config.yaml
moe_layers: [0, 1, 2, 3, 4, 5, 6, 7, 8, 9, 10, 11, 12]
router_score: "sigmoid"
normalize_top_k: true
routed_scale: 1.5
balance_bias: false
norm: "rmsnorm"
tie_embeddings: true
seq_len: 1024
steps: 3100
dataset: "wikipedia_en"
Below are experts of layer 4 (counted from 0) of a mixture-of-experts language model. Rows are named router (the router's row for the expert), gate (a neuron's input weights, with its number), up (a neuron's input weights, with its number), down (a neuron's output weights, with its number) and show model dimensions 0-63. Each number is 500 + 25 x the weight over its row's rms, rounded and kept within 0 to 999. Numbers have three digits each.
After each expert's rows: "raises" lists some tokens whose logits its average output raises strongly, later layers aside. This comes from a sample of Wikipedia text that the model never trained on.

# expert 13
router:483547497532495486495467534517516506468500525483525472508528486488495525492510526486505471452468516520537502508470465475518537452472501455536461531473479486513522471497491515483515520478472529
gate0:507527476522508480438500530534495470509490537515492490483457472495529548464435490489507490501510484485470512493487495488544518486485541453550560521507510449524482539519501493476520470517462490
up0:497514488507497438477519522528501486521429510493438552463501463507518519490457458414540513488519468520477486500495488531525517501517480456508530534505548466481512513523470512496476505492473476
down0:470560497511501510494475497520500475477495516517525481479479517443470493473520521506453485476491496494501548520496461514499515506476479475551545513482493506496486507487551498488547496482498509
gate1:492482520521465503522471472480517471511473487495513510478501512455533485542484505491479468491496519501475504510480525452512521469495509500439475520496480513546517520452431496539511526486525475
up1:493531522502484477531508479519469500515518493507518488491484495484490554526468480459457487507472502533472528487480527512497538466480560461500515513539482503538487510476495467551530488491476456
down1:504513499520498476536498508545502492497488543501503493506495490500469440491518507528513492505511519517501469530477487517532533458469495502477522502507491502496529514517518525489517453449477516
gate2:541507530515509463500499494486505537498509498499529580529526484506504474511458510542473506492511495505442510506506506484526492494524465562469481519497543481479490493524468517525503436526532535
up2:538539460525566479554500496433495504502500546503505519526499487499494478522516502478503497497470477512468504486481451481487509442501452497472488515502532437522495513522435518499489501470504536
down2:481482525504504505509473523520455520505486493528455508456486513455478503481484517524468493543467506507492529502475495421478510488490559444498533483485490506522529516511535452533464491481496529
gate3:526511532483490513530512505490522480514518493494478551514514495534488559519471465493468521464507527528494504508455446527521471517507512477451507520526548471519532479527493508504462493505493524
up3:488507483559516497473566522534477498528539517516512495492481513466491477500565490482545462487527506507529514490533529499505564455508472511518502466521510523519491508513482465515485512511499490
down3:526490517504517476458476494488493494562502528465513520498525486493516558533468473467534507483478521517485513500490512484511503484511502483521493500482522508471521532524458522534455561491523517
gate4:466499530492455515509451490515531500516494476472502485527522508506519549567498467536508541527524516466513530488556502505507490464485524574506500428479503476510528484446488523484500542512493504
up4:549515463502522461478526521491500491501510466509487514488496529494465485455528525487504470481511466522476470509466503470468487514504478461484506530515512523455479489507488470505486489510500498
down4:534516495497508483501497464523499543492465487489494494496526476517502504483479543517492461552495478490509488486526475475528504479488501495505528467464480534519452504510501484515513473525534492
gate5:508495465542482500515513474500495497476486492490499520462483460482497532489497498482520476513512537487527483494489466546487466519545466481449474511501480495530494535512509536500488512495502507
up5:484513491470506517492485484480499540518487527495468515526512528568471488494520516498474525514506519503540472499510521476461508511463487477535476502462495534513491511518460542490523554513501478
down5:536493466498518446519529542484469500512492533532482537476502504497479510481477512499549495507538483489506532486477501493484521508483453486507535492522505473507510494543490508536515501492483492
gate6:514504530481495523504460525495531497489443487471442471491519472529520501538491495547475527499487517502499503578480483496513471510485551497477485518478538508497455494494489485494458497500474511
up6:503545511522518521519464486527516513492523496497510525510545499484501478501522515534470519560494474495566452524537497460489511509496546495518503486483475484491466553509472492509512475481490480
down6:510523502489481497523482513491506514494450487510527515514497506522480504509530523514480524499478486496482495501508503503497519484473496472514473516463476524461508508507502555475499513483479507
gate7:549480550524437491479533502454504541519523491501531518546498475514506518497504462495509475513477459517479542530456475537504507526511498523449493515498529437497480507500496512490512512543487503
up7:500458479513532480514514494509535475494505480494504528479526520481506517521485513503490517485481505494467494467502532510502441557519541490488552493533515504507502505509475484473458499528487490
down7:495495517520525519517504466456484475539516497441505488502520486493542491489477500484513521535482501515554548465474525511505505494522517538483524499507572454522544470482470479517498485475469464
gate8:483519496517527491490460510548529485522536458517550511528534470492549510479512472500513512429478490529516533492539500526493539487494476567520486446485504488525521509488506505508502564528521539
up8:528528483496505528505489503517494469482494503502525498519502487512524490483496504479501479470477471468495527503507510527522564457481511496519479507500523478557512523533501532491528517505510525
down8:457481529471512470534495482448494490508472502521464511461508504504467505523508461482483530532529501478498481486506478465478496522496504496495544527523520516462482498495500492499465510532488505
gate9:513495474525488497489514485461533488489502476489492524508479470520526549550504488525507509507480508536482499510495456487523500472516513481470520520477528441499488470476470476451506492499465460
up9:502454504529516480486469470534551481525528484498500530510524505527499515517521492506511526470532478513484500463507474531514536521505498524504520476472476538491515508455528450477514520500529529
down9:516457484477546548447544494471512491501514444509488517507517483490510545515512479495486502486493506535483480515485467534464471467508502501473501439509463485501487485527481514462502529509495518
raises: " ", " a", " the", " an"

# expert 1
router:511563498549496432515475498523497499459506516479499522488486509475512514501484510488502503494525514498486513516488461502525528506526475465478503530501521510503484431474519499494502496515456522
gate0:499471476480484526498522486509501475488526562438555520477522503498513469504498528501479494442483503494517504525501476449503477481479522508483491503501492486505484480513501503511494505521518548
up0:520493484497494511481444483506485481510514490472541504452529504470494460481525528499520518473504489476509478483585507491492472503513503506512512502502486538500451471487556566547519540552554521
down0:487533499499538535481484514493519453523520520518506471509539480475503498539458520465504528506458512462495490469523488518487450489468525473518551489527481496471476508540478505487501494500478508
gate1:507458459493477490529488519466493469454498504462542510508460488461516544494531547514501475538496515465467479505512490496490506514523523477460522559523471486509473504495480514528532540524470470
up1:494490518462498495500512488443516454510498451488531457526454502482547503542522478469487494495479470507509476516468492466505471483529538523492513428485508493563525537479510492488481553444487539
down1:509490525513548492432464528502506489531472488519465503550473473518487482507480458521503519495510486471493529480512481518479491513511482521445508474471514495460517461503506488550485472512518497
gate2:498510489476438511493505521501487543487502450449494468453523488471506512496506506513481496542512540498501487529504454502489491517505526502452459506504501486506480514489510515530497539482533515
up2:499508510512517514494519478473505486530503515517484545523476548528544461474508455491523531466513465500515491505467515482537499477517523533514545505524517491490513493537521521496499490546500514
down2:505498491500486536526535472492492481510494467445519497485462465519521509565508541486498498513491481456480447479495498542512495515549526535491486500530497533510498538483463486441488495536473498
gate3:496538528500491504498485503518465492479524566485517496532538512484524455443503511488495495475503507522494490496458503474485494494471462477508534527477493534490513547534489486464549496515484488
up3:464476506469507510484514520501507515518520454520498483486486513515507511525421518529495518496532536526516472496512485463453531486477512514464469508523499505506501486514493500488503461445447545
down3:491533502515505503493516482514489520481526487508520459491511472470498492447536509511490495530449479523520521460478502517543569487480493457538534478488469525493453512530458520469511503491491488
gate4:476464493524479519529492464480496450529487474468467512498507551479507526548504499504514490521498476501496474536506531514564471472483523472500559512518490472490520477508462522535516543473498515
up4:510505483472545489502495485513466486477503494498485516499510520490503492485479513516505459492473494485459513470489542492452498535496514501544546472488480506449498479488529547523525476475517474
down4:463526497531515493474479465507499489449516522491447516521498489469486482484473482480484522445520515541500495479479510498489517480493515471517505458491469503479538519500573545466507518485446526
gate5:444468475529492446532491519466484482498500551499533526511456459519480524515512460479488528467504440545503530494515475461508513511523526510499499512487473502517511498503519517470516522526515530
up5:509507509551504514488497507541507464527499500501494499487556534528517449472470524491541549491475493543508500470466537492551513501494457495502489502532492508486514466524478497511468493483475525
down5:525493495494478481474489505497493478479494508481520490477478461528486526492490520510532502518510474501467509511523485511480533488548549527462531514487510491485498534482505474486507508501508530
gate6:500511464502504509548480489532480519503490465524550546518494523457502491504479524508527456488478519494506533536454553481504487488478506505555463510549499511497515540551504523494504523524499525
up6:509515484529509486511482472454500482470462510513508518573484485502491497542518503545499472495525481489505460483475499504507499496494470461521531543502470527496469539548503533508513535502517494
down6:500470534507480493511503511486485545541498468478531473499488509484485495487496495492521521475476501466473517481499519515485520529521510556462533466487545518488560493471490504518506435515500507
gate7:479555544556507491495472532511537499484483481522489488457474509453507511498494485503505486484527503504468512469495455472502531504510486496469506517479494519496537516494464493490476464525511509
up7:486518482536484515482465529511516542534511551498551521523491468460501488476497490486494489506499511499500489514453501479514508509506512513514484498486475538517517505464519499463507486567505521
down7:487491495493462501502507513510465526498481476472480525474503575503511522492474465512482506513530501459437488505500506501472499499528481513434496541489506482446520435467453499559543480460466472
gate8:526539517522488459501505460493472523499509543456500471447541471512507523515526495513465500532485520500508521530505490527474510507488497480478479475498551458512462471524469500492486537502527526
up8:503468522529510529477515533487533480545530507532507490544517482496528469491491553521536459465481538523484465480546511467487509499500492518486519480474486477515508496506522488453497472493532494
down8:507477503464484501476507464492470521464549495503445448503502494514505567471462487456486477524484483520495507516515482510441510487468547469488516493541497548496497478519513487513508446551494523
gate9:497470475483484530569510465477510476499485473482542502509527545511492487471555503485499511519481490502480498521503522527563519479497485491491501504494490455524512545490542518548486515519495519
up9:492459459456519472503500515495508506491508495467452468507474518525534543487520484476482522493523529537478486514502493542505518476550463517491529437510505518470514444470509476489545504484518493
down9:528535540497507499494507502542493477463502496560517488526534493502515478497512477460525502468537527501507518469549525507534522491500514511486504487480479532510513528499504497530508543516537531
raises: "s", ",", " from", " "

# expert 15
router:474497511535493490505529483533514511477475511450518483488515490481533554497515548506495534485545548503494521519487495481503512516565511479500495511518513454479521499497477512506460468539510520
gate0:510484564492480495477486527483517503512493478498463536468469455543516498508576496527494506494554518496523518537505486502523496496466467494466515506500503492509531497548515494491469513544494475
up0:475535446496526504463509490491505500526538476538514508576501534464522490503495488465512488474486462549479490489515500483510511528502506524546518468463474524492541476466522512488522484439470520
down0:479493463496502450482494519504513487504473500503477520494502508482517502508469552515509522504498464523490481491477518527528535506521522506522436497517554513519510497514484523513496480484496494
gate1:471507503491466489513479511419520493517552480511503462463440513542496524444549551512474505508520435524511483488513489475535535494547553500492523510513540452487479508449544486499460521547406505
up1:515493487523502546548541527455516481518491537512588466524505479509484529495512497463516467513503541483458493454495501522544503496540479507527526500542507496486500478520491500470512527526509480
down1:487536491443545509505503559521474514535473520473462507513509477481534478526539483472491481476515515491538497542551498494533516514507486500520468478510446493513543516535490537459488523494532513
gate2:470536523502545484484480498493479468472545493513508442495515552500502513453426531487455502515487465513491509528467492470490489524493522452510475504488483543500463531493463506438500484465491522
up2:532493480482540541503493522501500454501563497518494511509516520442509478486478495537450513483498507457485485522478477489507523506477485456457485519554419513483490484529473534496509448544491481
down2:508428418497505525473475470489519527538527506520444534475521522488531546500497501471528476516505529491531499506496488489517524480515541472503489469470504513489498533523504508502467492513487500
gate3:533487488531508491492461495535496528503497496468428486483486492460519534542491492516477547486519503531499530499488490494491498512510533522529522475493521500445472460545517485507451519498533509
up3:512476488494466516537510526481487496491502510495556519481507502520512483517504478502484484514497535485480487542494508508500481490500489539481467519486517476513493525469463516495586515521523477
down3:494504514518525470454505489542485497519490500466457480502508460501506498498515458503524493511531477490493507481538489476468506529539512488531501514486463511496513531498535532476456519532505521
gate4:463529497514476500488504498512476506483493532487514525500488499505518536539525527517489547490521544469480530537475502474517521514499465510481502541509526513488490504427476519505506496544534503
up4:486498504494475494511547530496509503555440514500499505472475499512505521524490501523491486512526506486471501540465484510517480517527485517464528526448527494475476519447484495503492508546504482
down4:473466521473538481476497493505510465542552476511472558534478527498524490511471486478497496528548481504515497534531558468514495504508502477492515480517494516481463493499531526529543536512517535
gate5:498489531481470537509497516506520487495454526472459483485510513480512478503523503500470568478559529515494504499511493506480505498484474456483471534514488490482520513533478510508465469524515529
up5:479448491582530505505509508507499488509509524508488505510537545474535545463533446478508469496493476498502520510518523517490501517518504503515525486475485545478543535538481589515468504490484520
down5:490458504479465481502527521495494535516486505514459451511492500502528451550516492468487563508517514492510514530498518476482494500510493498450489533510523491486501514501530506493480509473501499
gate6:511472499513526522469510475508522507511484534455466534487457483461473524449487484491515524496547521514503508497455509477510537475513486493517483559495475491546483486515449525472440499537507488
up6:520458486443533536516501490523477515529449481503449552465476516440462531489476485471456528527555558515497535482488513550487516519565497522476521516501467506489498494456491522475499464495486474
down6:495508475465508527524469522469528471497535505508468514506510512506527510504495493497528535512443507503535461499514525478512477508465498465480487483511521483465529469555524517536512466500472500
gate7:497480515472530512477503500502501491459495534466495469490553491487479519492522486478516524525465506504510511544529505541473526491510507515467503452488457516471491512475492459503506483526482508
up7:500547474507484521478485495525519502513501494515494521514458510529493470524491495491482500476544452524508490487485508436528463520486483497535464549505531512522506487506538512528487518418505499
down7:480540488489499490460532474512493522547487541478520491473534520520478511469538495472492538516459494511500478486489501496499526440525530471533464511463505499497486494527518448519490516489502491
gate8:487490492487537512539445558493494480520520478487497495502507567506513515480491499500540495509531554517513523465512444521500497503524527446495498513518503499515519484469548503488477472483475520
up8:469518500543453493505509471542476514493506493502528479496512521482518471525482489492488511510488535492492495498511523509502520514500463486555464492560544513500495538520485474503527518459493508
down8:487484507507533503534504531480497508505493485503485493457517489491501522527539489486509509517517546484523502533525512464515511531540513557493468470474496505502507494507512540497464463489534504
gate9:485510473540493502498501527485526488475552561505501505478481505493517503507543531521477503497476470467503486521529500481521516462496538447538507503496517474544524507524471471499529502525474499
up9:525488518511557489512481451536513479527521470490476484480524512488502481472512510497520519455517478496528495495537460510504530517491491546456522518526502516488497454486489512502478443447510533
down9:496531525471520528487523475510523477467516508492497505471472523485469479416488479500495521498490512496509543501496512492523505512483559503524480545487536487486456485485503497485513464509492581
raises: "s", " ", ","

# expert 7
router:489515554507505470484492501491506497499537526467511487553526490485552505500490514496479460484543498532570530500524474519516482458497521489483503536520545513523486480482478465502473504492474526
gate0:522472548494507485486513452464486500498500492469566473510490485492494518510513511481456518518507495499518466506481494504484454503490486510560489467503435520478545520460506522465519529443535469
up0:496436530485493531458507505523475472504486490496505482486511507508510449527552542529502507498474470513520509514515529500516476482454482517488527531505485494478517506478532522509516493505495501
down0:503552489484510446508489522500504470500488509531504491516455498517469542573501526476498504525532489549481507471505475481442534490509514489503483498509541534520534481486475506503483508527455516
gate1:492496510535494497539507538521527501509497507489527509480473492489488564541515509515459509510523528473500493506546497450533493503464483483467502521463526490511545492505528472516518520472472489
up1:464525491512511498499524472510500479441453513487523499491503469462496527507461473494509497519517509536515502526517466518455522502504470468573485466489506512502454513497493478494524460494452538
down1:524509481531483500466448530543511491485468444466493494518470495474515533534502457488465485489487518505526506481528461464552544533444506480485491479498513494493509509524492481512520545507469473
gate2:501471511508485507487563484488477538554482500485480505496513504496516498457524529559499433519505489498530501498509517496486500484470523507489493481510499514504483522499539493494483517469538511
up2:519539517508489467481472505482550523497506511500538543506510490522487490478519515511516493497474504483451494469503494526512523486484521489483518464480530508459508491514502506471495525526473495
down2:484474520533491472490542480488545485484472527506481482495484536496461496517518474505523534521558483508505538512499506530506480541496504513512484523514499460477502518485518501466509517491504482
gate3:481515508482519516513486460521506493504478525492506541534493487496528534472506519536480492467527473513528501524498513504504527534519523521451515512485532480469531534492526480498468469445466496
up3:499491496528501488480531488523527467482465475480425521490510480508507490529496455533516521478501526519497491518494482513495471467482485483496501507501505470542512470525479521519537495534525513
down3:514526509490508519526478534484493521503502509509492521461513480538510465505549527553516477551525520542573478504476472489508439515461480508502496451486469537501511537515483430509494497437465473
gate4:536535556516520518511499509495516465470501495455463479515482533529555529451508536518521480459508497506498513524501500498537473516503508485512518490458500459488494408526508517482489506523481500
up4:499490478491475475468441494492529544494498503517507512526505498485469487494515477482482490502508516484477461462497501488467533449508506512473490546503512521520487479508471517495491473498523526
down4:475479552471502483539518491526463464493485477493501528481494485465487509518512502499519500521537494495517493479557488494486540565497528503463499492477540481499491486467466528471532479516484497
gate5:479481502497489483514470479463526509527508504483527550523515474489506510488562486504456510516557523485471488478514521549501476489541527481487522517520517505494480512493461507476517531478498454
up5:513504503506487465475457527448500495512482505469490498478433505512427472544469524466494484473508517493486527525530493506474444455532490511533496521487468492497480457508486516499504501482498489
down5:467482509498524502536500468489467503504527527537517499519502482521491552469493496493500518484498460471530524550476517514493531454444490508517514469482487476537561491534490514474502455496484504
gate6:471505514496538498461471505471497500511490476503518499550489526479504499512498461462485471519527502488489488500474536482506478501505485483482470491457514511533491483459533495462473542505464542
up6:499496504505438514536509526531484516490476516489459493518504473519486498495520498504493468512495499464471496498528491515515514523491521480509540518516516504510476519510509494478552496495519491
down6:470492473503524466493536493501458509494514528506498536506502489464468534536481465517489471476522543491486532478502571500516467457502515476530486498531529496455425519466464499467482503487481530
gate7:484543473508489519505488519439497472524508499489501480512489548492528525488565525505518516495505552462484485480474490530519519500515497456480529531456458505490471486528517515486483482549504525
up7:492497465508509513559498525510506480504515522523495445492469503491542492508506504453510457477501515512480482503546465496513511487505507446467484506467523526493524483523536551501482492493486534
down7:498521490508495556520476482514502453526513471512501532477502471492479445450507511543548477515491459484514503470480490529479498519462492529542493468486462467518504526461511497486538476517493507
gate8:494476480523488478507489526482454525505512541492518522496508523490514517502493533471482549500525496483519499484461533516512496499541530466517501529504506491544460524500500502492511487534498497
up8:508527454499464525520528541479486498512498536493512482448517491471499482502490478540512473514557475512504500478506489496508483496539568529537493482501500470491492521542486502533506468513485493
down8:509525510485551532508505521518496507513511540527514509509529529510487486571510445536497496479481472533545491505517500463498555495483470487489495492491490499511520492483465482455470523559498510
gate9:473528528526491478502515535516503483480426504455542520463474477454517502512536473505504493510470523513546474518513478488492526456486525492511512495541506455478455511492480475501524482481491534
up9:488470515438528501484504471488498520502491533520524523554521497485490500512501546502500497486510484440504486526491494499484514529508493469478477473470470554493485504505503554477501536493491500
down9:519529479495514500501491484505460478472477530485495520469487501522454500512533534514485482510503514521536478538499474503510518524484538468501489523490475485495476468471548510473452489541522531
raises: "st", "d", "dge", "de", "es"

# expert 14
router:438489493589540499472491534523499521455462524442477476476516530478519487502496472482539470497526463502537457518509520471531514483486513451512525481514555507478512509518529497490508520487516497
gate0:488490467540493474532533481514455504500483504482501451481526471522483515445518504493494485515516473514502532527412518555502498482472466494503476473487473461471478483505521501473496584509500505
up0:529531479498501535512509449529513515505509502488487508438497497511509474504522498508461468480465494451571521510496516527543534520496488545513470505538484516498477504526505505505527480507493516
down0:525487513484509494519485486517532513509505504526490509493470516505531483544548458482463519471487487466510475514537474490454495492484464458498469463517513530449465523518477508537462491485504514
gate1:488537476536472458522484484504481503487497476489487456472518511526541491516527520514506504484501544498493476504568496516495497511514477449476494504482516502505492518496518502489479526491488536
up1:515565556475528506479520472507501519508497537502492453476544504512500492490510475518499492487498509509501502504472520510539473489448442480482501509563534453503506475500480553544507481475519496
down1:494456480484477555504565496425552503518526513491483488505492488480515521494525478464480482531501494493496480484524506566523551488470475518494511483518472440510459530568489498506535508532484496
gate2:497488500472518456539553473528496526492491520491500507499508479534510486539501498522502508471510519475506505472508529511498462519498518517497540501529516508498482511519482500483505520465521538
up2:450484504479499542500465502506488491471545505482535544500492464474524500496512501509529461494491507517558495503477471491523551522506493508493486466522522490497480499483510511456487520528475505
down2:428465511514498518445463450509507507499507487480530535488470459530499550490501507459509521504546507513508526532512487505548539519531494495488499490492480539467508524459522527483494529517479518
gate3:473518509495451519488490492470497523485459488471505490469508537447569541505518513434510495529499494506468480497526527506494471476481524527500498447493521484526523527501499507482529490502503475
up3:509478518507546511542505512492515476527535493499489473520480477519516469511525490510552486477474506500502566525516512528513543518473475515511485461528550475515566487527486481496464536431503505
down3:549510520482527453492514490572496501481499553483487534517442529549515489522522482501518493474481474469537459497516458488500485578489514498524546477491495501515523472491516507530478520484505499
gate4:525495525505522469485516540505497507468527529475457470497489480509455508526505459529527484487498535504542493493492496535513473503501502477476508492512492488498513508524509488468479549491534515
up4:492478473529495525519519469486478499527522494494508514486474495555558521516482531485551510514465540508473468522475457455530502519521489507506511455507496502480479489494497566481521501476495475
down4:494490493531469500487470485504534513525512491530508509513484494475505520500496508490539494471469528473487475535487470489543489455491526503501526507546512490528521482464455520521491485530517539
gate5:492533482480501487492475508461491512483485524491538467494540517461497497481442503499523544495505455574473514489508492501509526485502408521522455520508532505470562468488475499465495475495435523
up5:503528510485537496470461483432456500487492489539471490472545509481484558537459469454502521522514501543509518510475500490532493518489466507522475504513543510516522499510493492467446472470465519
down5:479498505483501490464474539525460550537530483544528507518505495496495484506462539534508517521502461501518496492542558509478470466511529503492485496498492483524493505503467508513482544463458509
gate6:489488455497509457526517489517496440485458512491526540490527537500528544494479510446481473490512459479521504500465501467517519499497467462506500499507504492495514511448531544507488531522508482
up6:490490495478481552516480500485549535456537484504446497494474507500498445539492498482533525540456529504491479520517509527472517493453493531494425501507533463507506507505429447508479484504456494
down6:506454512511419518506476509470525525496504498480453444475482527487509456513519466476482502469452493528520549533496509465435525501557476480524498535493512538546476489521465522518466480508482539
gate7:511521526506508492547479482525441506487503528479505494445499458474500477537495474502572478503480534524504517481517455442493513492514444504483557500576541465510456516480485492468491520497539462
up7:456517481505497458548477479496445541484466495486534500458484488472516523480479458510503529513507508490506534493527491436457530496530461482496493509505537511530464521509462486479491509532543447
down7:495461468470513518523495457528512447494487479502501507485535475466477494459487500491480483490485511507493517472502447475509517502518520538509471496524516467513479477511517510501475516505503505
gate8:507494491522480466447500560515491493493504530476553484471527540548522512501509525494496517527497547514480496478529482495464494465489472446488477514466528480489484534499526506507526560517525494
up8:489489457450526517474497448482492511513496516508507499512516513496525528519503489537513532501459547461492504513521495502500486511470524486522497502500466517486501518478508522482516468530494494
down8:490486530496474512541506477485488492475513499520458476497463529522499487467479526488452505494507468484502551574509526500494490475513541481473543458503546533526483513470515505499477518490572528
gate9:482520478456481478501495508487500522520507444498511471471506476467540525498541478516519512513490506561515512503524504539521503464475533490518522470470448489491478533497503479506486519522489476
up9:456519493508497473509461568521490487462505470487516517482548527486491468549473507508533486494523477510504547518503507478525514494510565463516541443449506506513497530456480546498500509498467507
down9:457495443450451533468504512499498476514467507524471487490481491467498483491455504501526524523501481531523467503503503488521482466494490477477501464481483493508485553564538497460486529503489499
raises: "-", "source", "pl", "tract"

# expert 10
router:499552478527515508481511513504499488486504548478526505524498548469497488526524507481561505482501512511505431555498444511490490481515494481515532481461525475503512481486498547528526503509482540
gate0:513502500502488484547480520446487476488522509479521532502487547488499528482516494494495537454492523488515475493486492437506527469497464528509484507519514443506551495508481498458483496530511508
up0:512522484502473484468523498513526501509470499496499468535495529492508472528470496480530484481498518576487500481481512514499525480489492513555491575514458520481484463502501487521536503475510512
down0:482528438541453526459556482497527529497514532495541453505491464480488517535514456465516462447494504542509502495478476498524474481486496503499515490471546465493527510506479476520502479529508490
gate1:470571467499472469490508433521458500486484510511503505478514481491491522533519489494466505495553524505548513506484499529487502486499516502517479553510492526534501508487497502499514524552507505
up1:484499463541502469533499536535514503467527526520492477489444490532504473504537454474506529490508537529508478477504518459503474506522460465513505457514499506459492501482453542477497504530572487
down1:522483507410488524481503491500543487493533460477501510518472525511497530497489519495546513505482538496514509500478517513501518530505470509489519502530511531516483533467466484452494486488559503
gate2:531507506468464548493500514540539494513479521506534502493520490495471485563510483541496504448501521510502468512521480480500462479486494545461527510423467467549531484536477490469504520506498489
up2:506535503502469449498477486492460514519503509507519494498501541504467487482500546491434476530512518488536532510501511488509480456457458524503506492536478456487437424515471549481497511481546480
down2:512499457490517507475504544483545505479528472477489502514509487509496507484476535513528485523450530523482530502531510485507499502474504455497489511475534522501503531506500495530506483456464520
gate3:492523529492519523503473468473539527476490501421523484505494463501525478513516517515517509526501531522489503557455490493515517524469497504540527528503498534501486468527471526504494509503474548
up3:470494498487516513476455493450542514525506472481501502487479498505497481495531501525512498503526539533491486512461519517471537501492488518513523497502486551507502470539503515484504511509482532
down3:510518512486480540450501504537492522495493485536518507513474508503516497498491484494517577512506539511508477500487565445526499557523501505483476499506428493482520522525475498528485481510471469
gate4:498516523503504515507510453535531487493477471478540523502526498498512502554510486471464534512428531493445483496499435479501568492521506503479483537520494462487539504473522475482442502498515486
up4:492475495507526521467469504467538498496527503497487514478519531538534459454509501478508524494535503555489545482516476497565531447480506485513516490504528511513506491538473524486519498443490498
down4:435497498541443454511531474523517509477486506467468448498472512556510513494545521534502494490478503470449501512496497465448518478502487509488545484502482506524501508486555495526459520550510468
gate5:447526505512500494487474519485480525477510498470540501476498507444515525508491465517528529511512447524514514523471483467488488491501543490488484553501504526501527537515500525548543539510449514
up5:537475476459479495489459501477460542449498503496459528522505480539527538557457535487555483424478484508550465535515513502553542507476487500490530488509490503488493501529492509517497438553475501
down5:497504472531544468522519476527587507492477514496501513512502487478528497518503508505510502506542488483467545466468485489491487526496485459504484511555514493495505489468533490494531552472475518
gate6:527520468493481509457479517514549513506466505460532523480494493509511451466508504508484530498509526494516480498453475479527457496477521518541513495498504527485486455517463527475504495486498469
up6:515487510512523513498508556480525515523455541491556521514477464493509496505557503499489526496526540500494504515493513495468464469495551450482519519441478517463498512540505493503536514493494512
down6:466486488489499478542531466482470491478548510558479519453481491487520476507517490486517476489539549511488511530498524507467485546516477500519465492498481486525515530542500552543508498525515507
gate7:505513502505499444509466557501510556500500525474473530507509501479486507556514521477493480480530496517513480551513477507479503491499520490460528495485506553526494543502549475526490515544475564
up7:495505470518532468519493568455478550472475526501491525510474490500526507480494509514500516501543517553520490517514526481479440528568496494481542478536524541492498510541477505500511502523525502
down7:473556498520464479520500548496487508477521466504505524510488531459489518488477501502498491444512501495490548507492465502498491502519508511521498481527496508485516538474515428485520533509465541
gate8:491525468486526493479465482516467533512540525486474463478526501516489524518514523549488488541479490520502494503516542539475512525542502517450496516460514492486483499488502488491474475589474539
up8:498496472512495495515568523528519490486525494480499490488450499539483473517510515493492509501517484531495505477476494470446536514491502499478499517517473488485512539457499506435481510507468453
down8:493534494447490478470488469507524487521506459521507538506483517471496524500507505505571445475480528525501466525520494486536476480459511514496484515532512487501521491476465486494522523481469494
gate9:542543542475498483497536499450524535469456528438490486499502497536516521551502502509541487496502531505449471535479507534515470485494472478497516471484497500485492479546463530470483498510491526
up9:527527478474556506520510521490513492476530535496516515527510518492490535526509502485451509491496527557483499503494521520483504482519464518500453500480516497518560464506503520448498459520488540
down9:568513468515495488520504492500495508450509528505488545501513502499495515523492467502495564533499520478500517497480539494473489530490496526493518483550503536485532469495526517475508439468505473
raises: " ", "s", " and", " ("